config = dict(
    n_layer=10,
    n_experts=8,
    lr_router=0.00309,
    vocab_size=8192,
    norm_eps=1e-05,
    batch_tokens=262144,
)
Below are experts of layer 5 (counted from 0) of a mixture-of-experts language model. Rows are named up (a neuron's input weights, with its number) and show model dimensions 0-63. Each number is 50 + 10 x the weight over its row's rms, rounded and kept within 0 to 99.
Before each expert's rows: "gets" lists some tokens that make up at least twice as much of what it gets as of all text. This comes from a sample of Wikipedia text that the model never trained on. Tokens count by the router's weight.

# expert 7
gets: "ed", "ing", " of", " on", " first", " with"
up13:67 48 56 67 54 58 63 56 68 53 52 44 56 29 43 65 36 46 51 40 53 40 61 44 57 53 33 66 63 57 68 60 36 61 40 38 54 39 46 51 61 39 58 32 55 46 47 46 32 42 51 49 45 30 41 67 49 54 50 65 60 45 56 56
up14:48 63 48 54 61 44 64 59 48 65 67 54 58 52 36 44 55 68 49 62 41 50 61 61 45 61 37 38 59 69 59 28 51 38 49 59 44 49 57 49 43 52 42 57 42 36 38 49 40 30 55 41 48 45 39 50 60 53 33 59 43 51 34 50
up15:50 52 53 38 45 58 56 41 55 38 58 46 46 62 59 53 45 58 43 46 43 53 67 76 51 37 29 37 40 45 61 44 50 39 58 30 45 50 54 57 56 45 46 49 47 47 52 47 50 45 64 63 78 57 49 46 54 53 50 37 56 53 53 38
up16:47 24 62 47 38 63 51 55 55 49 51 51 43 60 47 65 57 56 43 52 41 35 51 61 33 52 37 43 60 45 61 54 49 70 52 62 70 52 72 67 41 59 51 62 39 42 57 43 47 55 50 67 45 48 39 50 45 52 48 72 44 52 44 40
up17:51 24 45 53 53 61 58 25 39 59 44 49 24 48 54 44 61 45 46 52 41 54 53 55 49 50 49 55 58 45 52 60 53 54 61 57 47 56 42 34 61 56 60 47 57 47 63 25 51 49 64 49 65 46 55 56 42 44 57 54 44 53 53 43
up18:53 49 51 39 57 62 65 52 47 43 48 50 70 44 47 46 60 43 25 56 75 59 63 56 54 63 41 57 32 44 55 58 52 56 49 54 56 28 60 38 46 41 43 34 40 62 62 47 47 37 55 43 46 52 27 40 54 41 59 51 45 41 49 53
up19:61 54 62 54 62 53 49 35 55 59 75 49 63 52 54 59 49 65 34 44 46 31 54 50 65 38 61 39 61 38 42 49 56 58 34 59 55 45 53 35 63 53 69 49 49 52 42 47 48 69 37 35 54 43 51 51 41 52 56 47 57 34 38 39
up20:27 43 52 40 45 49 66 55 55 44 40 68 55 42 53 51 40 55 57 61 54 45 34 52 36 40 56 44 50 38 60 33 35 48 54 65 38 43 38 59 48 52 67 62 49 50 51 45 57 55 72 44 49 47 61 52 57 67 64 39 50 47 79 43
up21:52 63 52 31 55 32 36 56 52 49 56 58 57 64 37 62 41 47 55 49 45 48 34 59 47 55 58 57 31 51 37 45 57 37 61 53 50 50 49 52 44 43 46 52 48 53 67 27 40 65 56 56 39 70 55 51 54 51 49 48 42 54 46 57
up22:53 46 44 51 54 55 42 56 52 59 46 60 38 49 39 46 48 36 46 44 53 60 62 63 53 53 40 70 68 34 53 40 65 52 29 50 58 35 70 45 70 57 56 63 42 59 38 52 56 48 55 61 48 36 42 31 46 59 58 53 47 49 54 50
up23:58 55 62 46 57 32 59 41 60 51 65 53 53 71 50 45 49 47 44 52 56 37 53 54 46 48 57 50 65 49 52 57 60 59 56 41 71 66 30 49 31 42 40 40 65 46 51 53 51 46 61 32 54 56 61 33 48 39 43 50 34 47 27 43
up24:44 42 66 41 62 42 59 43 53 52 61 72 50 38 55 56 27 49 47 54 45 63 32 59 57 56 55 52 45 39 53 35 46 60 57 47 36 56 43 49 52 56 61 44 57 32 33 56 48 52 45 54 50 44 52 36 43 44 43 63 36 44 63 52
up25:71 54 48 56 34 48 54 40 62 52 52 58 28 46 33 61 48 41 57 48 46 59 58 47 28 58 38 34 66 35 41 50 62 52 53 64 60 46 37 57 50 60 64 39 53 59 56 40 47 61 41 46 54 41 55 51 49 61 47 37 51 41 67 34
up26:39 48 37 45 61 72 53 52 49 30 45 60 31 52 65 46 32 50 53 47 41 31 33 62 32 41 47 59 70 53 55 58 71 50 49 41 40 56 59 59 48 64 56 32 65 34 45 55 43 51 50 58 53 57 51 56 50 57 44 53 46 66 47 67
up27:47 50 45 72 64 49 57 45 49 66 49 33 59 52 42 67 53 54 52 47 60 25 55 49 57 51 43 62 51 45 55 59 38 45 57 64 47 57 57 58 47 43 53 54 41 51 62 44 43 50 52 49 54 53 46 51 47 45 51 40 40 66 50 57
up28:65 54 48 45 59 56 40 62 51 36 45 62 38 58 41 44 49 59 57 58 26 56 42 53 48 54 51 49 54 40 69 51 39 47 34 59 56 20 58 40 46 50 50 38 47 57 33 47 52 60 50 44 48 46 37 65 50 43 55 64 58 51 40 37
up29:53 68 48 50 47 61 44 48 49 38 50 41 37 38 49 46 52 58 46 53 42 56 77 50 62 44 41 34 40 55 53 45 43 57 33 50 48 41 59 56 33 43 64 46 34 48 42 38 57 64 69 52 44 37 54 57 48 58 39 42 47 45 38 32
up30:58 56 42 78 52 44 47 71 41 36 45 45 37 39 48 36 75 70 43 48 38 69 48 46 47 80 62 56 56 45 52 44 52 50 43 36 41 59 57 49 54 47 57 47 61 42 42 57 64 41 58 33 48 39 71 54 35 42 66 52 59 59 46 33
up31:51 55 23 55 44 47 57 47 62 52 50 60 48 70 52 57 57 44 35 76 58 41 69 42 47 52 41 44 52 62 59 55 59 47 54 34 48 48 63 42 45 50 43 46 46 60 50 46 59 38 59 48 59 51 61 67 65 38 64 80 41 42 37 39
up32:60 60 38 45 71 34 61 61 47 60 38 63 52 47 45 54 44 57 46 55 33 73 53 38 50 42 46 44 43 48 60 61 39 56 35 53 31 50 43 38 48 56 59 51 43 49 50 68 40 45 60 52 48 48 64 51 39 58 54 50 52 64 71 52
up33:36 45 53 51 41 53 50 70 53 41 32 54 42 59 63 54 59 62 40 56 51 47 42 69 53 40 35 65 32 54 52 34 39 54 47 42 65 61 61 51 62 49 51 49 47 52 47 73 51 70 47 66 47 49 39 53 38 45 38 66 67 64 39 41
up34:28 50 60 40 48 44 39 52 46 53 53 60 44 43 71 36 33 44 47 32 51 45 36 50 36 54 53 57 29 39 49 35 45 40 49 58 54 47 49 42 44 47 48 49 57 53 51 42 52 60 54 54 43 53 44 52 64 55 62 54 23 39 54 59
up35:57 58 65 55 41 80 63 51 73 44 55 58 59 54 37 52 44 43 39 57 55 35 54 54 51 63 46 31 51 22 51 49 44 64 46 61 56 35 29 68 64 51 48 48 57 33 56 38 57 50 42 43 25 52 35 36 52 53 65 59 50 60 47 70
up36:38 56 55 79 42 49 31 55 50 60 52 35 47 60 53 41 57 47 56 48 35 40 64 48 37 68 43 47 51 40 46 54 58 46 61 44 35 46 53 53 48 47 70 42 60 53 38 58 70 62 40 48 57 45 31 36 75 45 52 51 57 39 52 44
up37:42 50 50 45 49 48 46 59 51 49 55 42 56 46 48 42 28 80 30 56 43 55 80 63 68 52 33 42 59 46 41 64 50 49 45 47 40 51 54 53 44 50 45 55 55 50 60 41 44 58 36 65 61 48 46 46 55 39 30 47 34 41 51 57
up38:60 65 44 68 50 63 53 59 64 57 41 54 50 44 40 55 43 50 62 47 36 61 39 39 43 41 56 34 68 38 58 57 42 44 52 37 62 57 53 37 65 40 51 59 57 84 49 56 39 51 36 49 42 47 56 60 57 46 51 61 43 48 48 31
up39:37 67 58 46 49 46 34 37 47 39 45 57 60 58 56 40 63 53 52 61 58 60 42 41 45 69 42 38 36 45 45 65 43 49 53 53 54 54 50 55 54 42 53 70 48 51 44 47 54 37 44 45 46 56 55 54 59 56 68 60 47 69 50 58
up40:30 66 53 40 54 52 36 67 43 47 32 52 37 43 41 51 48 49 47 55 42 41 47 44 52 54 47 47 40 36 43 54 35 68 35 69 56 39 48 43 50 61 49 63 60 53 57 62 55 42 36 38 44 58 65 47 52 45 55 42 56 54 49 37
up41:50 30 48 51 41 48 43 36 53 22 51 42 43 44 37 38 36 43 66 54 46 48 36 37 52 35 62 55 64 36 45 35 52 42 56 50 51 49 51 33 47 35 44 62 61 31 50 46 49 60 60 62 55 59 60 46 52 46 52 42 44 43 40 58
up42:45 47 31 38 55 58 36 58 48 51 50 53 44 44 45 60 53 58 34 47 74 42 77 52 55 32 51 47 43 38 54 58 35 37 20 44 47 49 27 56 41 39 52 45 44 53 51 45 34 41 60 40 58 26 48 48 34 53 47 49 64 54 28 42
up43:63 45 66 47 64 43 61 48 29 45 63 61 51 43 31 45 66 30 52 41 40 56 57 53 43 63 63 44 46 45 47 32 46 48 57 63 51 27 39 14 52 48 58 47 54 33 51 37 52 60 62 61 63 47 35 33 53 44 45 50 53 33 50 51
up44:53 38 49 57 65 62 40 44 45 52 58 47 41 48 48 49 46 44 61 57 66 55 45 64 55 46 59 37 73 51 61 45 61 43 51 56 54 49 39 62 44 57 67 51 50 29 62 64 38 35 45 52 59 38 51 56 48 36 38 45 41 49 56 54
up45:49 49 42 32 59 30 60 49 55 46 47 49 54 53 53 41 54 77 48 55 49 46 46 55 50 63 55 61 52 43 40 50 51 56 41 59 50 37 48 46 68 54 62 34 50 54 48 73 63 64 44 62 52 55 35 72 81 38 51 45 39 63 67 57
up46:38 48 59 52 43 57 35 38 51 47 68 60 44 56 32 52 47 60 42 56 51 68 41 61 37 51 48 51 62 59 48 38 57 47 26 64 52 30 43 63 67 56 53 48 66 45 55 52 45 35 34 28 63 57 57 38 52 71 35 46 56 53 49 42
up47:58 33 44 34 50 49 48 69 45 49 57 44 56 51 49 37 56 37 56 48 60 50 36 48 50 66 63 46 49 45 52 45 56 46 41 49 49 43 48 41 42 61 59 50 59 48 60 72 45 35 49 44 60 54 46 38 28 41 45 30 61 49 50 46
up48:65 36 55 45 49 60 53 74 52 49 47 34 46 51 51 49 60 40 51 43 44 50 64 52 47 45 62 35 33 60 57 30 46 48 37 38 51 39 32 56 44 50 51 62 56 53 39 49 60 57 44 36 60 39 48 53 43 55 55 46 49 52 49 72
up49:57 52 43 67 41 51 63 44 54 41 64 56 60 48 31 41 53 53 57 64 53 47 56 64 43 51 36 39 18 37 51 44 55 50 33 46 43 49 62 34 50 52 61 53 54 67 67 51 39 48 48 63 40 49 39 39 42 54 67 68 49 55 55 44
up50:42 49 41 50 39 38 39 49 49 72 43 62 52 57 52 47 56 64 32 67 54 33 40 35 47 35 62 57 59 47 43 53 57 64 28 60 47 57 61 57 55 62 40 62 27 61 31 54 57 56 69 47 63 63 52 62 43 46 56 41 31 52 70 65
up51:56 39 64 33 43 64 60 43 38 43 34 40 47 50 56 46 61 31 51 43 48 60 47 44 39 40 47 38 34 41 48 48 39 48 43 47 61 47 55 52 60 61 44 33 42 42 56 35 51 51 45 48 44 36 46 48 44 31 36 48 61 44 59 53
up52:50 50 52 61 46 31 42 41 45 47 45 59 49 53 39 64 55 47 42 56 38 40 47 17 64 58 51 36 68 60 67 30 61 49 35 47 37 47 42 43 53 62 49 50 65 42 50 71 58 53 61 38 41 35 43 41 46 25 59 39 66 40 41 60
up53:26 53 56 64 52 47 50 48 37 45 57 49 38 42 40 51 55 55 52 46 63 49 52 67 37 57 53 47 41 33 47 48 41 38 50 73 56 36 40 63 43 53 55 63 53 53 52 47 52 38 50 65 64 51 41 39 53 64 47 58 44 28 55 48
up54:62 47 44 42 49 61 50 57 47 59 54 59 44 47 47 66 55 52 37 42 56 55 76 63 31 49 55 61 45 60 64 72 38 35 47 47 47 53 50 46 48 50 48 36 58 47 56 47 52 39 50 49 56 59 49 46 40 30 48 40 52 45 48 56
up55:58 37 67 42 42 53 55 70 46 55 60 65 63 42 56 48 58 57 64 41 46 44 32 47 60 46 41 41 55 51 49 49 43 52 36 63 49 40 67 47 62 58 61 37 58 67 75 54 30 58 58 62 56 59 54 38 66 46 49 47 59 35 61 36
up56:61 44 34 65 51 63 53 48 69 40 58 49 56 69 47 58 45 32 78 56 44 48 72 45 50 43 41 39 51 52 39 40 58 56 56 46 56 46 38 69 45 48 58 58 61 61 47 76 39 56 33 53 52 49 46 40 62 35 43 43 40 56 42 42
up57:38 51 50 48 46 57 44 57 64 40 50 51 57 51 67 68 33 40 61 62 36 49 53 44 52 37 59 40 53 49 53 47 36 33 54 65 55 50 34 53 55 60 29 49 55 57 29 62 51 52 55 52 36 54 65 43 62 40 64 54 45 65 49 55
up58:34 52 57 52 24 36 73 51 45 54 44 56 67 58 44 59 59 51 45 37 45 42 58 44 52 58 65 34 42 47 58 51 50 47 50 47 62 50 73 51 42 65 31 72 43 56 44 59 51 34 60 50 49 40 42 53 57 51 57 53 54 49 51 48
up59:52 46 66 34 36 25 62 54 44 59 47 63 59 51 63 49 58 56 61 54 62 37 49 34 64 49 36 46 30 44 46 29 52 61 60 60 17 40 61 56 47 42 74 72 63 44 43 38 53 53 43 52 45 32 57 49 54 58 43 43 25 58 45 50
up60:57 47 45 66 44 69 37 47 63 50 45 58 63 35 45 38 42 26 47 47 63 54 57 43 50 64 56 62 53 48 55 52 44 49 50 50 56 43 43 53 55 48 46 41 39 47 42 56 47 55 58 48 67 47 52 48 66 42 52 39 29 64 51 52
up61:53 49 50 55 44 49 50 61 51 45 50 48 51 47 58 46 45 34 56 32 52 42 38 51 29 50 50 50 45 59 65 42 44 62 55 60 44 40 65 61 57 46 39 49 62 34 53 42 54 35 45 47 46 38 37 45 50 38 53 54 57 31 54 42
up62:28 55 58 56 65 37 60 68 39 52 50 47 60 34 42 35 57 59 43 44 41 63 68 56 40 36 39 35 41 29 67 43 44 43 42 38 48 63 48 63 52 56 53 66 51 56 41 58 36 46 39 43 49 52 52 43 49 62 52 55 46 66 58 51
up63:60 31 40 39 26 53 48 42 46 48 59 42 55 48 41 35 41 65 48 54 59 38 58 48 52 64 56 56 62 61 57 61 55 56 57 44 57 27 49 52 56 64 39 66 49 71 45 47 71 64 29 49 53 56 60 54 56 53 54 44 42 38 53 56
up64:38 25 44 34 55 48 61 59 42 49 72 53 73 59 66 59 53 38 65 63 48 53 71 54 41 77 44 42 41 42 72 43 37 43 44 38 35 38 48 34 46 55 57 45 58 39 40 51 51 66 65 56 37 65 32 48 48 57 48 59 55 65 48 51
up65:43 36 62 49 48 54 40 63 42 59 54 52 58 34 40 41 51 70 47 47 45 75 57 52 47 61 49 48 71 59 45 64 47 74 55 59 56 43 46 65 58 60 51 52 59 46 44 24 43 53 47 41 41 60 51 48 39 45 57 36 58 43 49 55
up66:40 31 47 68 62 46 61 76 49 63 37 30 63 35 59 56 62 61 50 52 68 49 50 50 49 46 50 64 56 37 48 57 52 46 44 68 52 32 62 51 63 49 47 51 48 35 47 35 44 38 60 43 28 42 56 42 55 63 53 58 27 61 53 59
up67:38 36 43 55 43 45 59 37 42 56 50 57 53 53 47 51 58 37 47 45 46 42 38 44 46 61 52 33 43 79 30 61 23 33 36 43 51 52 47 56 70 40 36 45 47 45 51 60 75 56 42 59 47 48 38 45 46 46 50 32 59 59 38 41
up68:54 52 61 59 47 55 55 44 61 46 44 54 65 55 36 43 40 63 48 47 44 53 36 54 57 59 43 51 57 26 53 52 60 52 41 42 68 50 64 56 41 50 39 41 46 40 54 61 46 44 68 40 51 56 45 61 53 60 38 66 64 49 29 44
up69:45 35 57 64 54 59 72 72 52 53 55 46 45 64 48 45 46 52 31 54 53 50 40 44 41 46 52 44 54 32 46 62 44 59 53 60 59 57 42 41 63 53 45 52 57 47 47 41 47 63 64 59 53 53 35 57 46 48 37 40 54 45 57 45
up70:55 73 41 46 45 35 51 47 53 31 62 61 48 32 57 66 52 38 50 52 63 53 60 39 49 62 53 42 38 44 51 61 32 47 51 55 29 68 54 53 58 70 64 52 60 48 44 59 48 69 46 58 51 34 47 50 41 65 62 51 23 38 49 42
up71:42 42 47 45 60 34 36 30 41 59 42 60 45 49 52 42 39 48 49 35 68 39 32 62 38 40 61 69 40 36 43 43 53 51 46 60 49 63 53 51 46 35 53 67 47 55 50 46 64 65 50 14 34 53 64 67 46 45 57 60 26 43 51 57
up72:31 55 28 36 29 48 48 47 74 48 64 62 51 39 52 50 47 58 52 54 48 43 59 58 40 54 43 51 50 32 44 52 53 66 59 43 48 39 52 43 33 44 49 63 41 56 46 51 56 36 53 57 57 53 46 68 37 67 61 40 73 46 36 54
up73:64 61 42 25 49 51 51 63 61 46 36 62 57 42 60 41 48 31 55 38 60 54 44 48 57 43 49 45 58 43 34 51 46 47 47 51 59 65 66 68 51 39 26 61 52 58 50 29 55 45 54 59 50 53 49 61 55 50 60 42 52 44 29 35
up74:48 37 34 49 34 44 44 55 61 57 52 58 69 42 61 53 38 45 58 49 48 38 40 67 46 48 46 57 39 48 45 48 49 68 57 48 54 62 54 40 43 61 52 38 48 33 40 65 55 55 51 44 52 35 47 42 54 61 33 36 45 69 55 56
up75:59 46 55 49 56 37 42 64 32 60 31 64 48 59 55 37 38 48 53 38 54 49 68 40 45 58 34 30 51 35 46 36 54 59 57 58 49 51 46 45 40 40 38 39 39 46 64 27 57 48 47 56 43 51 48 29 47 46 41 43 59 47 47 42
up76:61 51 50 32 49 53 48 53 72 41 62 31 64 51 54 46 65 40 68 62 54 45 45 67 37 63 49 66 42 43 49 42 53 44 65 64 40 48 53 62 65 40 57 65 43 47 51 35 45 53 62 48 24 45 48 66 47 45 53 39 55 35 53 61
up77:48 62 51 64 47 53 55 60 57 49 43 35 54 68 51 51 49 66 46 44 45 68 43 49 47 70 59 56 58 56 45 47 64 47 37 53 36 60 52 59 47 62 47 34 42 35 50 38 58 47 27 43 65 66 69 62 44 54 50 42 46 61 32 60
up78:42 57 55 66 62 43 56 65 48 34 55 61 40 70 43 29 51 59 44 34 53 60 28 50 37 57 40 34 63 55 55 51 45 65 74 42 47 63 49 52 48 55 30 34 38 42 57 49 45 52 43 44 50 59 46 63 35 50 54 64 58 59 61 55
up79:63 45 40 57 74 64 53 48 56 56 61 48 77 85 63 47 55 39 55 39 28 53 47 38 65 46 57 44 56 63 36 34 44 51 38 50 51 49 58 45 58 71 64 58 52 40 47 50 49 56 36 52 33 60 43 39 55 49 49 52 66 36 42 53
up80:52 39 30 39 56 51 66 64 49 39 68 57 55 58 54 37 51 52 43 44 46 60 44 54 62 54 59 63 38 54 39 64 46 35 58 21 47 73 52 54 39 52 52 58 50 39 32 43 51 67 43 47 54 62 47 38 47 59 41 60 60 60 48 38
up81:46 47 50 60 51 57 49 53 64 41 53 39 54 51 47 40 54 35 49 61 44 28 42 50 50 55 38 55 36 60 62 48 49 44 52 50 32 64 53 70 39 55 61 47 49 34 41 60 48 34 45 51 35 33 54 49 63 31 45 49 47 50 48 49
up82:71 42 48 35 55 46 49 35 60 66 37 31 53 47 33 60 42 72 53 61 55 50 49 63 57 52 46 21 57 54 39 52 51 47 54 65 44 37 40 57 46 35 51 40 71 39 47 49 55 48 67 34 48 54 53 45 51 35 46 46 44 53 48 62
up83:56 32 45 65 55 39 58 60 70 37 50 33 62 46 43 52 51 32 60 47 39 39 41 53 55 43 50 49 65 57 48 50 45 43 32 45 76 37 44 54 50 50 56 50 60 38 54 47 43 63 33 33 60 64 55 58 47 49 42 37 40 39 31 61
up84:46 42 40 58 55 43 45 60 37 41 34 57 50 55 51 29 51 50 54 64 62 46 49 31 57 41 39 45 40 44 69 43 51 48 49 70 47 59 36 59 50 46 35 61 56 67 43 52 57 58 54 68 51 41 66 50 48 55 50 69 35 50 40 51
up85:55 41 50 43 49 60 57 31 52 45 60 46 66 37 40 48 46 22 49 52 75 50 43 43 47 54 44 37 32 46 41 48 64 33 53 51 42 56 46 55 44 49 48 48 57 50 40 50 61 50 45 45 35 19 33 49 50 41 61 38 40 58 57 48
up86:44 59 65 43 52 40 48 66 50 67 53 39 59 53 42 44 45 71 51 48 35 45 42 53 41 47 55 48 38 65 55 57 47 55 47 50 48 57 46 48 60 47 50 57 44 52 52 51 52 40 61 33 47 57 47 50 67 50 34 44 43 50 42 57
up87:63 51 60 34 34 39 36 42 54 66 45 59 62 69 58 36 61 46 43 54 41 44 51 46 61 42 45 63 50 32 60 48 48 49 51 46 53 41 57 67 38 38 24 49 54 39 67 47 50 34 37 39 49 40 61 66 58 40 45 71 49 38 49 56
up88:45 61 61 53 42 46 69 63 55 50 48 47 55 43 40 36 56 57 56 54 56 47 63 66 56 56 45 57 41 29 36 64 52 34 56 48 51 25 48 56 43 60 66 49 58 57 42 59 46 33 49 47 55 53 50 56 62 51 35 50 46 68 41 60
up89:49 56 36 56 27 53 52 55 49 60 59 59 43 54 42 48 58 61 48 57 50 37 39 43 37 53 53 47 35 38 23 66 36 58 56 37 30 46 36 52 32 62 48 36 54 56 49 62 67 41 66 55 65 36 42 28 42 54 60 41 47 46 55 46
up90:61 45 67 53 55 55 48 54 51 56 45 62 38 45 60 68 40 57 29 42 53 63 64 48 53 46 58 51 46 54 59 56 53 57 55 46 45 53 56 52 51 47 62 39 32 32 59 51 59 78 61 60 45 51 53 60 73 52 35 32 54 56 51 38
up91:43 39 65 55 62 60 43 41 69 47 64 60 57 54 54 46 53 60 52 63 44 53 58 65 39 57 48 74 46 59 36 46 38 51 46 53 56 64 46 58 59 56 59 47 41 46 34 44 45 31 53 34 41 48 43 61 52 50 52 64 48 42 39 42
up92:46 44 61 51 54 53 48 38 57 49 59 54 24 53 60 59 48 49 56 53 45 64 54 35 57 51 43 42 30 43 59 45 52 43 50 43 38 45 54 32 58 61 32 55 38 33 45 55 50 67 54 51 58 49 31 33 49 62 42 61 36 40 34 34
up93:56 39 61 50 55 44 37 39 58 52 55 65 54 64 52 46 47 53 56 37 48 65 48 51 52 56 43 52 63 59 41 59 60 54 36 56 63 43 46 57 51 63 42 52 48 46 53 56 44 58 50 63 54 59 55 59 61 43 44 38 60 57 42 38
up94:53 61 46 38 48 49 59 70 34 66 52 47 54 46 38 48 47 56 40 58 53 62 65 58 50 67 61 39 42 51 42 51 54 62 49 64 52 33 52 44 47 40 44 66 48 46 32 58 43 50 44 34 51 38 42 68 47 49 37 49 45 54 44 59
up95:29 55 53 39 60 43 54 59 50 38 43 38 44 67 57 60 61 56 52 39 60 50 43 55 39 41 37 48 36 39 37 57 40 69 62 45 51 59 39 60 57 54 49 38 45 43 53 40 28 60 48 47 59 63 39 38 50 52 57 57 46 59 45 55
up96:50 49 63 56 38 57 38 47 49 60 48 56 56 49 59 45 43 66 37 66 42 33 50 54 54 58 42 45 54 65 47 52 33 47 51 54 61 59 56 47 41 54 46 39 48 32 43 43 40 49 34 55 48 49 40 67 56 36 64 55 42 32 51 51
up97:55 56 51 56 54 18 40 47 61 58 51 51 58 46 61 60 52 55 51 41 51 73 47 40 49 45 58 47 46 54 42 38 53 58 65 29 48 43 75 50 52 58 50 49 51 46 42 52 56 63 67 46 55 41 65 53 47 32 44 54 38 61 52 61
up98:62 59 36 54 54 74 65 49 59 66 45 46 48 45 69 53 36 44 57 59 45 44 44 51 39 61 59 38 48 50 51 51 37 32 45 55 43 60 52 38 58 62 54 74 43 61 55 42 51 37 46 34 39 60 42 59 55 64 32 50 41 50 40 52
up99:24 62 48 51 35 29 48 52 46 55 57 50 61 48 69 54 62 53 49 32 62 42 46 52 44 41 34 56 59 56 58 77 54 55 62 64 53 53 64 44 49 47 64 36 63 55 54 39 61 65 57 42 44 68 47 74 75 39 44 65 44 30 55 54
up100:34 37 55 63 54 51 53 37 67 44 48 41 48 53 42 44 28 55 63 48 40 65 66 53 53 49 59 47 51 44 51 53 36 53 74 43 24 39 51 64 58 49 43 46 50 54 56 57 46 54 71 74 55 63 52 42 64 65 61 65 49 32 43 62
up101:49 62 46 41 58 52 44 72 56 39 75 56 54 47 48 38 44 51 46 60 54 59 64 59 58 40 69 65 42 57 42 37 40 44 46 49 50 54 64 62 51 27 66 59 64 60 56 50 35 52 48 68 36 58 51 52 63 54 42 52 53 48 45 52
up102:50 40 60 41 23 33 39 48 48 67 40 47 33 41 43 38 50 59 47 59 44 42 69 38 34 38 52 54 67 45 59 67 58 45 42 40 37 58 36 53 47 63 64 29 57 54 44 56 67 58 48 60 51 46 55 51 30 45 58 45 51 51 62 47
up103:60 61 51 44 62 56 43 43 51 24 63 57 60 53 28 45 52 39 44 44 59 36 59 37 47 42 56 57 60 45 26 44 49 42 55 72 65 59 45 47 44 65 57 52 51 60 42 54 49 59 38 46 57 67 40 46 37 35 60 45 48 47 26 55
up104:63 52 57 47 36 53 43 53 36 47 60 37 62 39 46 53 62 39 36 59 52 50 46 54 42 48 58 52 43 56 51 38 64 57 57 75 69 49 44 52 45 47 67 25 45 76 50 52 43 46 56 58 42 53 46 36 50 34 52 47 50 47 47 53
up105:70 44 38 45 55 75 37 50 45 51 46 31 33 48 54 40 32 50 49 36 40 65 47 41 59 55 45 49 61 56 53 43 43 52 27 59 47 48 44 46 59 53 51 60 44 68 45 45 64 49 53 48 28 32 61 57 50 65 53 54 52 39 50 56
up106:48 36 63 64 40 39 63 48 66 61 42 42 51 41 38 49 48 41 42 45 54 44 46 63 55 58 43 48 62 49 53 51 36 44 50 74 59 43 47 50 32 58 34 58 49 37 49 38 48 55 58 59 36 61 45 51 51 59 50 55 40 25 69 53
up107:40 65 48 51 48 49 44 46 51 70 55 35 50 45 69 66 47 64 48 49 68 25 58 57 68 65 60 63 72 58 53 56 48 47 45 62 57 47 50 57 52 42 44 59 49 52 45 53 56 55 49 53 55 57 40 53 49 49 67 48 42 58 28 44
up108:37 52 34 52 61 48 61 50 54 61 55 68 34 51 56 47 48 45 36 34 55 41 59 37 62 64 39 58 72 59 32 46 40 48 50 57 34 50 48 39 60 52 39 30 41 59 55 34 46 35 45 51 59 57 64 59 44 64 33 45 62 54 37 52
up109:51 31 44 80 52 74 60 43 46 53 49 60 52 22 49 53 61 44 44 47 63 44 57 34 55 48 54 47 50 39 48 61 49 38 45 61 40 35 51 42 54 59 60 36 69 62 57 58 43 40 21 72 49 58 53 64 47 45 40 48 64 42 57 49
up110:44 38 39 61 53 48 62 57 41 54 53 59 34 55 54 46 60 64 69 38 42 51 51 45 41 66 51 44 55 56 31 44 57 67 71 43 51 45 37 38 71 47 51 51 48 33 55 46 47 45 68 44 61 40 31 56 45 40 37 47 54 47 52 45
up111:40 68 46 52 37 37 65 48 41 41 59 53 64 42 45 56 34 49 42 30 45 47 44 57 65 59 58 35 52 45 32 52 52 48 51 50 33 50 66 45 47 48 34 51 54 47 57 52 66 54 43 39 37 63 47 58 28 51 62 54 48 45 62 49
up112:49 38 50 58 58 45 49 25 46 46 56 46 38 71 55 47 47 54 47 31 54 49 68 60 59 49 66 56 49 48 56 70 41 55 52 48 38 44 50 26 47 57 53 57 29 55 50 55 56 30 26 44 47 45 48 43 56 59 49 41 63 52 38 51
up113:32 51 59 60 42 51 59 48 58 52 60 53 50 47 45 31 55 46 54 52 63 64 41 47 50 53 38 60 33 35 41 50 52 46 63 32 42 32 54 69 59 43 48 59 60 32 48 51 43 37 58 51 56 43 47 50 59 62 50 59 45 51 38 61
up114:58 49 71 26 48 67 45 60 47 55 52 60 38 48 50 46 41 62 52 58 49 59 55 77 43 48 70 56 36 71 55 74 37 48 53 43 50 46 39 59 43 62 40 49 51 42 39 30 42 53 40 49 57 53 42 41 61 34 53 57 56 40 50 46
up115:47 58 51 62 59 55 58 42 55 51 54 67 56 63 55 42 42 51 48 66 41 47 58 52 64 51 45 50 49 47 45 40 42 53 53 53 58 50 45 49 37 73 45 45 56 49 36 39 45 68 42 43 48 63 33 53 45 40 45 40 44 55 40 57
up116:59 52 45 35 58 43 51 52 44 50 55 63 54 56 59 49 55 41 56 51 46 36 35 70 70 52 33 55 43 70 42 53 55 50 57 74 50 53 47 60 34 65 59 53 39 55 49 45 50 50 42 50 58 62 41 62 46 51 47 49 63 72 55 51
up117:30 28 43 42 58 61 51 39 39 70 50 36 68 55 43 39 62 39 51 66 42 48 53 58 50 56 64 58 61 63 50 61 44 48 62 54 68 57 58 34 43 40 48 70 30 31 55 52 53 59 58 41 66 67 37 41 47 55 54 71 44 61 54 39
up118:44 60 44 53 51 56 48 39 45 66 56 60 34 53 41 49 56 56 36 44 35 48 73 57 44 50 47 57 44 68 55 60 46 44 34 36 43 35 39 55 56 46 42 50 41 55 47 34 50 67 57 48 52 39 42 45 50 43 46 49 51 58 40 40
up119:57 60 50 61 58 42 51 33 28 52 70 54 32 61 51 68 55 52 58 31 36 38 67 56 65 36 64 46 55 38 60 53 53 55 33 50 53 45 82 58 58 56 43 38 39 59 41 46 59 44 48 48 41 49 38 46 59 35 56 60 55 46 55 41
up120:47 40 53 47 67 50 55 45 67 47 35 48 37 41 50 49 45 35 51 49 46 55 59 56 64 57 49 48 59 39 56 47 29 58 47 45 49 50 38 49 46 54 58 47 44 48 44 45 64 49 43 57 58 42 42 30 52 55 55 55 56 71 57 43